{
  "d_expert": 240,
  "positions": "rope",
  "attn_scale": 0.125,
  "schedule": "cos",
  "seq_len": 512
}
Below are experts of layer 8 (counted from 0) of a mixture-of-experts language model. Rows are named router (the router's row for the expert), up (a neuron's input weights, with its number), down (a neuron's output weights, with its number) and show model dimensions 256-383. Each number is 128 + 32 x the weight over its row's rms, rounded and kept within 0 to 255. Numbers have three digits each.
After each expert's rows: a language model's description of what the expert responds to. This comes from a sample of Wikipedia text that the model never trained on.

# expert 25
router:172137161108124163090106114128096144123101145077181090184128157171134128110114209121132119174152163154162109114152148104170126093133151119123132129070116126133156126124126135149170090151105163103163180112088135130091120126119122147105138083154152099143157176094168174134121108135129149183082115146138146114182123110090210212148129133172164111135166124159132117105102062111154180095124
up0:135137123081153109141123113155080102197099128148115150062145188146133210148112130139189091166118151118183100146149121172101174175108105127131143186079125203187134155188089166123128150097172160140149109138122104118140115080174101108072064098115129135142184162135091112143147045085164155136196138127088128157179213159123103167171167143050138148147108155139104170073114060053065094161109
down0:161124110130189099142113162143168135160121105168155078141135106081107128151143071076134177108115142169099079111182132123146163130122163156095091131139097118115127097149119108149122085134132119176138082169085082123167162174117135142118097130152123081136172142125106094128128212096145139101138134130124167075154091057113149184152179119182123104123127125160067067158074110156145123096107
Mid-word syllables

# expert 15
router:102068187123110181114082083126089062170152156160134173138185174181176096156125194123153096151138091151146071112101117134122120182190095136165121103095137166088068117101168170119092047156150193116125124116093103101159092132112197155087121118133114137148135129121141163174084115113097159141158133123120129083096134119138148120104152045114099180127105158137131143107068106126145137156162
up0:133092146155136179129110069176149130112090119158128121114103150109092127172138178120115143159139092180125114118100141157130142126140094158087108148135119166137152109161100159115118112127169154124141143209149123088061133113089160066130115104135124094159171146098159136173150098086129120109140118179159160165147087148142171148183143106146110128058136104123144162132113166114122075110160
down0:135169108144150112133097133130073157119153140144135161092099109095104048149086163110070144096137154086119163161120118122139152147121101094054090125132164118170069090121132151115066120106141111107157157120078126098153127118111128128146153152100122166156120152107127123140167197096129101100157100114159164166122096109123152076138099132072114119162180121078075117124110133113137205186159
Clause connectives and pronouns

# expert 16
router:162105177108129138090099095109130134236129145128112167101094131136146155125116160093121102134154134124074126127115107126139169081109184118092132133074093190103157147119155184091118127131150113066169194123109103086145135100101147156110181134122124096125193123097149160136078130105149161096071158111060158089164105083115109163139155154171147152117162079153121178106090153116147146076175
up0:150148101149140166121159121154132149169143148108128133148120134140076125159132122158134139103136141078102143129123143125135108063083192080115167132119094105124121060145089153138084138107128124021134120126129104118159119103125119158096129163035176152133133174146143110138119143072169173123094129080092161130150106119135151186133104169095093115164129141160125059131142124166129131170136
down0:126133096144165167120142055115130110058163105122169154099138104136157124128182169155168141169128116185122143156091154097113137149083147119134149132143135176135123131145092073114126143156131105160039090180103137127127124113068185182110159088097140086123176090188133150129166110142118106108124095120177129096127093149153128116115130164189134112123079117144092076151194120176136112101144
English first names

# expert 30
router:135155131095099075095126103125089098105115161124166106120141153162174189094122155148211128153168134136084103116097090116110149167130110076136096125091050152151140112123122164137070112136124130137178106140112097099151087199099134152072132141176052148146159109062110128148105113081129158112169156147092092090100107134152122157175149077097134144151144141147161086146082159162185131107175
up0:139183129102092091139156111079146173121144134085106138202109109155086114146145105188083088169179098091121068216096072084093103091110107084083089151067138093153138097165122128074150110112110119135194147185095105111073126137149084177123112083126128103135091144071118144143113094142193130104106070136129119135133142158113162133175179104176097118115107149154142121128197160121196082138162
down0:088121149178138084057093096137120072178145153171170151091158136156114111144138127105085142137093137148094135082155103170097127116137112155181133104134113079125134197153157119159088180142146104134129166154099126111199137127102150166137165165116153141102138110143107060161154094179200175100118140130116091132118124095163112098138151090157119094112126094157114127149177075111071116107170
List and table openers

# expert 4
router:153159143122074114058095084131090116164113138166105119146119104158185178133070163164218145131085093164094078163158089128148176129168122095143110112093124173117157084132135114127108089159124173093150181159146123114149097166111123112073138161140112157170179132170116182160111093116146169127103137115114107078140130050107162129137118088092159186119149098133194155128074149126127176077126
up0:086130137166148162101101127114063124092088129123152133133125134099077097089052070109103123123099164144106183149121110134207139112094175137152157166143129109137090132153065160087111089139123148118205122168108172244127174138162135115158173170181095138101212142178056130098124136084106083140161163111141156185093124071180147184092116137104161144170092125121117124080090118150097174149192
down0:093204122095170142144114137132162193100120131090120149121130151168113121106165108145104114086081115099094160107185109118108096113096207123053113119124112140112130121150160128121154113103153137139130125173105142177096156144096063089084112123172189142122103081155123089116101185103129087158088108119067173140098076129131130170128111137049136094147119179058127089115149152092096113159135
Prepositions and linkers

# expert 27
router:134173128134087139038133087149109123097154171130104142102099156182127132104131173114154082102146081173126101102156101179154102155127125091105149111086116170085153107173094126100094078113120189128093174117080129123094098182072158131046156159164128161176144071087176113117127087126141149129108117165160128136166109068078197103124128050102158202157110125135153162130072185095118120132168
up0:177105139118108152083182117113101148173143162123105104156142074125136161112106203139111132154163134150139168101178085154163073167128065147133171077116140181130118140173111129171127128130111143144114136158154104167176069102097104174119165111121139113118112106135144110156134109084119080216196133103036123185129125094134152124155105110092145142127138190149199115159116092151180147132174
down0:140140034091170172086114139153124183151126129128100117153160178141160164092071133142123120157101156119133099158077151138155133082061157129132150180149156120142093167158099162113130170157078101086132113151072123162083111075176108133085061131144174158135121127133087053108183148137082164157213096135086167130150098154139082116113132169126047141103157112117150157100125147114120094140083
Stats-table cells

# expert 2
router:122117124121136143105087093081089096173129157090130139116146150165159136165110137105137127156103118113121117159064066169157164101125106102134164101123129132168107146126141160158104130156159108077150164116149100123169090163114146097102167136131125131122174139069143098173115138106167188126179160173169057095168095116079162150166169130133145177092120133121132184129090109081139162097156
up0:153198136096107173108128078118128147083132096114178092157135103127165144099048104090166135114083120083109174172102154149130140115149118064168211086141105159125126103161089159148104086143185203122083123223139138154107201167118128094125154181091146156090107148105094167192110131124164141101146080159117128138122067119128136153097101120129161110127138144103072088050103135155111145176165
down0:186103094076150129125114121164095129144138057118074101118132103122115179173150132110139129157135149145127109105145194118180096166140205145125110160114053110106078069121089111155132115094123124140149117085116211110161089146145104091132154100180116124107126092140110195144163140093168162149157158083107117151146133120111091106119149133139161109122139116156135122121140127164130162117063
Table cell ends

# expert 5
router:179109111146119136086105118105083074127121124187114125183188095106167145104122161139124116110176098122115110139084071151176153127148096100160181090132105166090140091105112156157093108128103127066154115140099142099114142174141186134144111167178095171135136074136119149133081125128111149077150158181106117131110166117160138137133116139127153115122189089175190138117088160101160161106129
up0:107120116093114130163152090145091113134122142165133100145170133153101127184091160090137211140141088078122115130092133067087094149127118159117168160084109116184060119169143134178097104169082164096173136116161217117086146143139163075174113129210099149094126102114154135115142173094118172131090123121131067095155157125140126109157191184130115147116149066170119154127139161157156148094107
down0:180066123163129119094169128118115115152077080121112136144009136134103155123135094145154073136102134143106115183162132114177155124152142125173088095113095098104128129101163189093117157099088132156096122178159171119158130156167145149114133113150138117158157116101102202165166150104176090116189101137144164118072163121070169118089113091089135093164130095136073100204070175145100145104154
Function words, list starts

# expert 26
router:138132144143100142112124143174117097146122145130140103151138194132165158090092128123157168128148132141141091153142081122156135142129160134183142097154078154090143088130142145133080085161158138112123143168140120092113124168092189162122175111125113099172168098131159137139125078193138170149135160137158117071145137078127165171158147088053116137120143074143185127141044178092151161121181
up0:094134090155090163130159103146118096092133098117122171073167161164140175095133126154120108167129073113100086068130101119121110132099145128131153135142132211087064152147144161094112123163155139156129201126104116133111158130126125160150133118068140102114158110185099129161157096176053097197121100117151099111094152110161136139168141159158116110156093115149169124118152134068146063159138
down0:111126137143101078091127222148166087147151138125076115134166135133109094094072147100159116138123150126102101181107161122117150088107110133109049121169133108131114132099107121132000098155069110100054098115195139150116131112137149086118116184147094139132157172139120149144124132076192110196084103114105148162135111084105149102129112148091190123104116070135161084142051133186116135110080
Verbs and clause commas

# expert 9
router:146145153132090121073115122170141134091139099141142115114173112157123150129095134141148094103128127138110112114171101177186151089091132094113063108100113126128151151155198135150145119121147146138147151135099080124170128143150120136111177112167105165110129114122130129142169141155106162140096116159110099064156110087090132134156134125144148133132154144100092144123074144116199186105157
up0:158125145164132085083098090160145180200118094101085150106093117203140100118156087067143111163130095124069103115133113120146140159154202162149072152099089127103121124147161098125133110128134175163121188115094113148155079163202071110056129167146118114131101065178078187122117095125100133167120154147108123164147122148153084151126144116084177152119145105124135174106111138122143133107148
down0:123162146133144122164085135053133155037112095136126172127150192134119139132198185102129147037083207078157125168126080131134152147177094113112160083123159098150174210166108167089220096103115073179172100225130178154170135104173184143102154137127138139135086128107122052123169149151085106125105115083132164107157094155116124122135174106136138059144075097113141122082063101154133164087134
Headings and function words

# expert 23
router:104125144107141122062097074164119076137157146166091160165112161207133116097157168092191107128142066099089115134144096117142154130108101087138100139087115208140115060122089164130128080180165110073119103120143062120131123148121150140123157113131096135150157118145105187131087104165138156134129190153159138069168098107114094124164128114114103196117178073154152132128111103157163156070133
up0:102169132111092125098168062160109157140123093174112171143145136157111156137140117126174092105084119138139166160207159111166163104132149117114121110164141187149091146107153062108084131133147153155143132084151119027110130166149091178152166098154183166173129126093192084165163128127181128133139131192155157088084143121066105153188172080126172098132142139102092152162081182101177086112088
down0:118104121133107151143141124059106129100126103116120144172122099123123118139102144104152153127161081160128145090184091080154166152097141128186126157140194095138106058137136119090152073063117147138165112080137169137062101156166132132202160080138118059108172114144110139119072154097136145168168122134132146157138132092167164094168103182165091115128128104141161143118120100161138123137091
Years and list numbers

# expert 10
router:152112178101079144052139119101064188207078093131108156122135183121158101053080097137176075152144128148114076117077089103119081129111180113153092134170098165104156156094168167149131155153093142081149108121103108111144112131107175135131169130087080167193165158096121155189118115144097146143097160104153147139163106084176165135173137116089107105147092115147136065101115193121119167134134
up0:134092111089137175134148107165137138086158113212135197089166093164100174158114146125134089133154072130100062178128140130109124108099128174082089128140111135123160149134161198155080112162094145076138088122094166088117168133098195173129134126128187105168152152153143098148056109122057136150067135136106133135116115089136108155109126163165145104193035108123130192072165096180115167145128
down0:174108112128152136115126150161147092141149179195147151181097169141175155154124103091098195108122141134143145154096132126169061080109140093189141119162121134097201095090086080114128159145186115157144107117101141130077119100102158144149112136144140161101103120146205110174123092167161095129124158088141087174105209068138122167060121123194128152163074091133079132095116151143140141121099
Line breaks, word openings

# expert 7
router:146058143083086137150105127111158157150088153119127148141135135125106191168133148087145129149162179128139102176116125103170137156173111097177135113142167148106111140163114160131097101148138084117183167131125149128093118129116114183127140168115097154158157098118096183181063125175134165142116160134131142101155114136070152168167121087087132167101098130169080100065126110139170150074159
up0:108149089109156107145138063072070156169120106166193109142208114111088098167138102153207126142125129122124114133078087144111133126131102085078114146087142120073123169143109147122142155066129109166146146137126144072071151145153128136155093128090126130100112142139136098126123158089112141114109120137181146074148132110140140144167113168165153119124129113123063105133133115126192105071133
down0:097140102105151087149191184099172151134121135098092072107071036129113128149117121102103132157121140100150066171092149169121145138115133154144123162096080114140161092135142129130095143102165094137161164146181115105148158130105127156140103153157117089178152135101118072116145118138103110119124102167114142124114154109136141120111102100134112109099069120070159132088125140149109093160143
Adjective/adverb suffixes

# expert 13
router:139078172160087115104134077081116107205065139145113187164106189207171105104119114157124081146202092145087143119132111100115165167114147136158130114116087144133111173104080133086117093128099124141170094133091080130147118203135152111062146143117095110096190103090107165147143059152105103119082122120093077161093150125107180167111173124120134137129063094150136154087098133159152121142158
up0:135154161132141130082133094070117084146082102174150108105178121089088123144108161137127141147058082147123151073165144115136160170181113163083134099166085189188110153072061113166172146111155118162159084045156155143145148144146117112132222052056098136083138186158153118165140114125106129060096146112069067149130139176137119135091154152101161134092124114161158124108155139062109089142148
down0:168177146206099113074093128087089125181158143146129102105100192154098125077208097106161175133107137158099110103174115174114244102134151165089135090132153111084129130130121169126123114139146115120100126172110079130085152121081100079113105164152159137152179126158120115093153094120111162114188098077129180185097130078124129167160098137128218155160183089143156071153144099134121100113156
Foreign names, accented letters

# expert 31
router:067164183153090175057168101150105147170152165130102152164085121161161150105123157065134080124134128147134126198091068109121130102143178084200129150120119186176114134079082097091108126129133128096196156164111115128149133113173149138075160081089093182143135111094083119183104127174111173150096111163110103163163134109111193133162158140144085208136082118141129129089096090114147159129131
up0:154091108105089132138189084174184160100086102073182096192148165151164100141073161136179091128121135103123140107132064122103165109154162113095146200163168109108080061117146138136136162076174188122094128156109101094155086127144086144105124120099121140091117052169165127125117094108070115111150127143157108077182052110178146158168109200149149094104130117108164143067115110086154124121134
down0:161114090090116100174162106109167157071117156128141155107142136140063131140139154153108132128151093157120159080095099104103167140095166164083101119143130162112108163119061141164129094124074088168104109100110124179132119043144142129102152127109130153110115093162128133151111117146123121050157077181110162089192102060162123116113135172097139114132163137104078135151102142177085072139136
Consonant pieces in foreign names

# expert 14
router:133127155103116182068142104136105137127110137135100150157135158199153188093082118138200140167107116120103107093146105110176136171115155070152176090137126126068145111102117152098122118130157176111154148145074163132073084097145114126066197104133138076176087118090115080165109106138177111156068168132117116085148130093145162107084181117108098123102128113188127163129100183099085145103158
up0:125135146112157156083084076128098115113086141102157132135137165170114151096057179154179126170145174155109127094127153109131128152077203142115121116094139157177136066092083159122103137203198149101069141091158077103154171138196147135111090071092148168148090121150136127203154162171118129136180092150166121171135183146133130117087098126117149098055108077132233092135093168141104180154092
down0:109121111152140146173102133138141072076121123141092127114155067129180123141109189141158211164132115169164126115139141125127117090123107142162125113068174123163145103071099148116159113155152131160102101157081109184156171141124136133122085145151128120141083107140165129108122127157104166129132150063170166152146142110096104143165170092145114134107134121113144130103179110117112152158138
Separators between numbers

# expert 11
router:154109123069124147110109119126100112102145141106169151175106175132168170088122146104117123151171051159106103165119111143171099161150180080157149098113137157128140105132177169131147115159135178122132198169090142109076121248073125123130139129156151079146163073081098074135147081127105209150105149160152098097112138121092196139148140119140120152077119147165174137071100176097152165088172
up0:126130133149146188144109164137087099078119164100174112166095095150133108125149078114181086089151187127156117179136099129076142099105159104089076099143159148125158085096112187101135118149096181140154091065132094072144144149118075171155119136099154123126167189125131131166081109131188068091134175067133177116133119156102140092081119103174113101047137105125175126096104138106190080105153
down0:112142078110141107134196089126094070095141081126137153088109148119134151098215112125097083115164103207120169035140120145115054170085133091111140178201134161149130143165147092153184136123132174130109109159126164135180146171190092093124115166085153097142132094108104137135181089125156115134154091109118134095167096133176101119134122140116120094111101167171180160103106139119108110136105
Plural and noun suffixes

# expert 1
router:142124160137097087103074139134131083148122170152108124148134106112194151088153117173110117137177116131094137153130121125119165140165165084147107091086125186151134163144150158114091096143154160093116125156078109157092186199112125123121165139147161114113106121087193100161147119097085176158117196155090139075157072069101199133103162116137077113083151126170166110084097147094103202090158
up0:186124119066135101130098172177095068135101155097075191149104114137128158149071151171118119194171072071095115184171075134159107140188155106183147160148119151131076154084147174098122106138135135115107185168117084161097120129043182192148133158146170144127167068125151136108158134131197123169100170140075124142088164140144201178157175130088114116190114143126082188133193113194101146138115
down0:154112135119136115115132159128188140184137151076120132079112173089141132167087153110167089210116103136186100126123105118135150122103117107093122158208156128154152143128120079087083101075053116150098204157079136188134184160166080108084132142058143115099094160118104138163141129123109150078131027099158129121170108115151101147116133153135121137173163168110140124081125126177074151143085
Common noun/verb stems

# expert 29
router:130112121100100123112121128169131118155171155160127152159132130110157117139104108048145114145128125146137140138108119136131179145146093158162155108107144177088158110134079177136081062143126171093086170143117124089184142205075163161080151113154132104170222128109125169089077129147080122150125103157145094082153109161093177200143132130081088177081127138179146109129087111162114138127188
up1:144085166152116102132104139151141176114106131141173103131109096105097129101087100153126153164153109092109081139148088101123161141118135155104093112113028105151161148107137125092110153103060210101164156103184085068081179142117201132000172157124074129127119082143129160137083143096125190153131177106112121191152163111142124110083177087119158156110133132139113079176110148124136183136142
down1:159118187139100142164109202142139235184150090102121070083121113083100146138047130113156126153156167140101155148180122156124128189141128126138099129157109131171157105129177084116145137072141154191156099109134127110129196087139116099141132121114075170158114116110144153141123063067165145129169106078186103119092141152100092108125134150124151101143105154092113076129157146143105097086127
Line breaks, -ly adverbs

# expert 6
router:094081126151101126042114077169131139119148093171070126153096130124195121068120183095132118126188123154085065117086133136193140190138146084143179118116092156054163127082094121109096075141130138076174161157116112118109104212104112103069161120142139117148156125120092169107134131129130129178136160111142106127156067151059187164148096079120081166070137121175162136098088124156119165116158
up1:118112129037122129159118094136122135115116084126062103156101084134109151113174145094096139112100056144127072118160117087071061079173156113185154076131175130178161155107052118104101113100147220136103134153136123160148117085134096106110110145161136141218183123119122125085138176114085101087131138151174103091096135107130192129168155149131082174163137104119102115091182095133111106073140
down1:111154118168132121123108111092148158061110080134118154114171138097110118105120072170124162162128110148132141170140124167088141090128127132154096155163145168177103185092192175154190185105104136089119128064148099147124149158125174062119114060165134130190108155094168131107180097117144149146145093107098144188150130145075127105167122061126152064120134091058097142083122148138093127119109
Table cells, mid-word pieces

# expert 20
router:189096147099111115111114084130116131149105130126173159143140154155153178084141208128113160181142092156115068126161151143185109167163144108147145119055067144139158128123155141136117065158116104122161232097109109131087072164121152168030118128168165143185179077075127159135167084121116102106083167104111066154138105115083142142125144080142156144116119128166097148153080151155143150115133
up0:131093101091129209085146138114159040131088136111151096152150151134131168188124114160098145099107178131089089109143129171135106164071126149072087139100128103141124107107074160162124134120144130115148145153149117144033169163127086109118154126149133164093190130093157200096107095103098108129082107134144158100147124158134148105120141148112190135166106123095161095162175129110144187113183
down0:148106184133141135158080128131157174104156078125134124158132160094120097117157124112091110217056134182161133134104131105164130157125224127130123124149162066127139107121155156132098198131145124127094111173123124194156150147131143125186040163174138130103089121133135081107089164095175118077135098170106104154110122130086087122117063066072165158115056122105119112128075142169169137164149
Capital A after separators

# expert 19
router:180130151113099129087142064091070115080111150159133161163100100180153164092111140113127146112191080099101081185135098123152142095122154076164135110102133194153137110093126148131123093178176083100165136152060092103157101155098197199113125126160113141142194097098149106170095084128112167126115180165124119101167092100114121148153168069138054149130117114186161112124086092132178150176159
up0:115151105080117126115081107132114117087064173134099146097168126167187159132184128117103140142135147062130111176106109158169124132132133165086179097090102164142091085110117162122133142164146092135149149080143123146087153163140141141055145123027126131119148135138162132151101103103119082135097128193184175180136119108116133108093158155105118065078190125152062101146126216066113167101148
down0:124116093129128142155060161208139177089114120108137110133121045112149127150127146186097148113130109135142133161124058124114120125059118097091111150107149121116108175087126142164137132083176100191154088111131141099125133133136115158116102125112105106145091135095116071152048063182111149141109066121124160061117200094087135156125169104148148179155162130114111138114120132143133125123113
Past-tense verbs, function words

# expert 28
router:164102164119138128123133056176154102205101146128135128141131180170161129129140135163150076110184118104128037101099076161181141131109117117131140118180063135119194116090116192131128105144133163139141165098081079079164093151103168185049161153157053166162115172100081145169132149114124080153136118108129118098148170114117181106164114074085123155146158159113142188158077153101157154103150
up0:169179167105154188135127142108095074180135122135177088122105089173178146157092161130132102113158085137107116110089102167101091158102113139107122107101108125076148070160130108127112150124179161154132212096144152177163140104180123131120105119137102101186113070115127123153110115123165112062127129136149138142119108169157182146120078128106156163121100115158114159107074107178139193150128
down0:115131157178128164123142138135130114149126129100156137152171091157167107084138150157154127090088089119160077135160155140169149108121118078098102178117161160123169108067087134162090106114157148089183168112102118151155104115082150160117118198083116067095126114128071088196090102148131161108072169092179135123087147143099107063153153161112089137155092178161130144152182154152156117131071
Punctuation and initials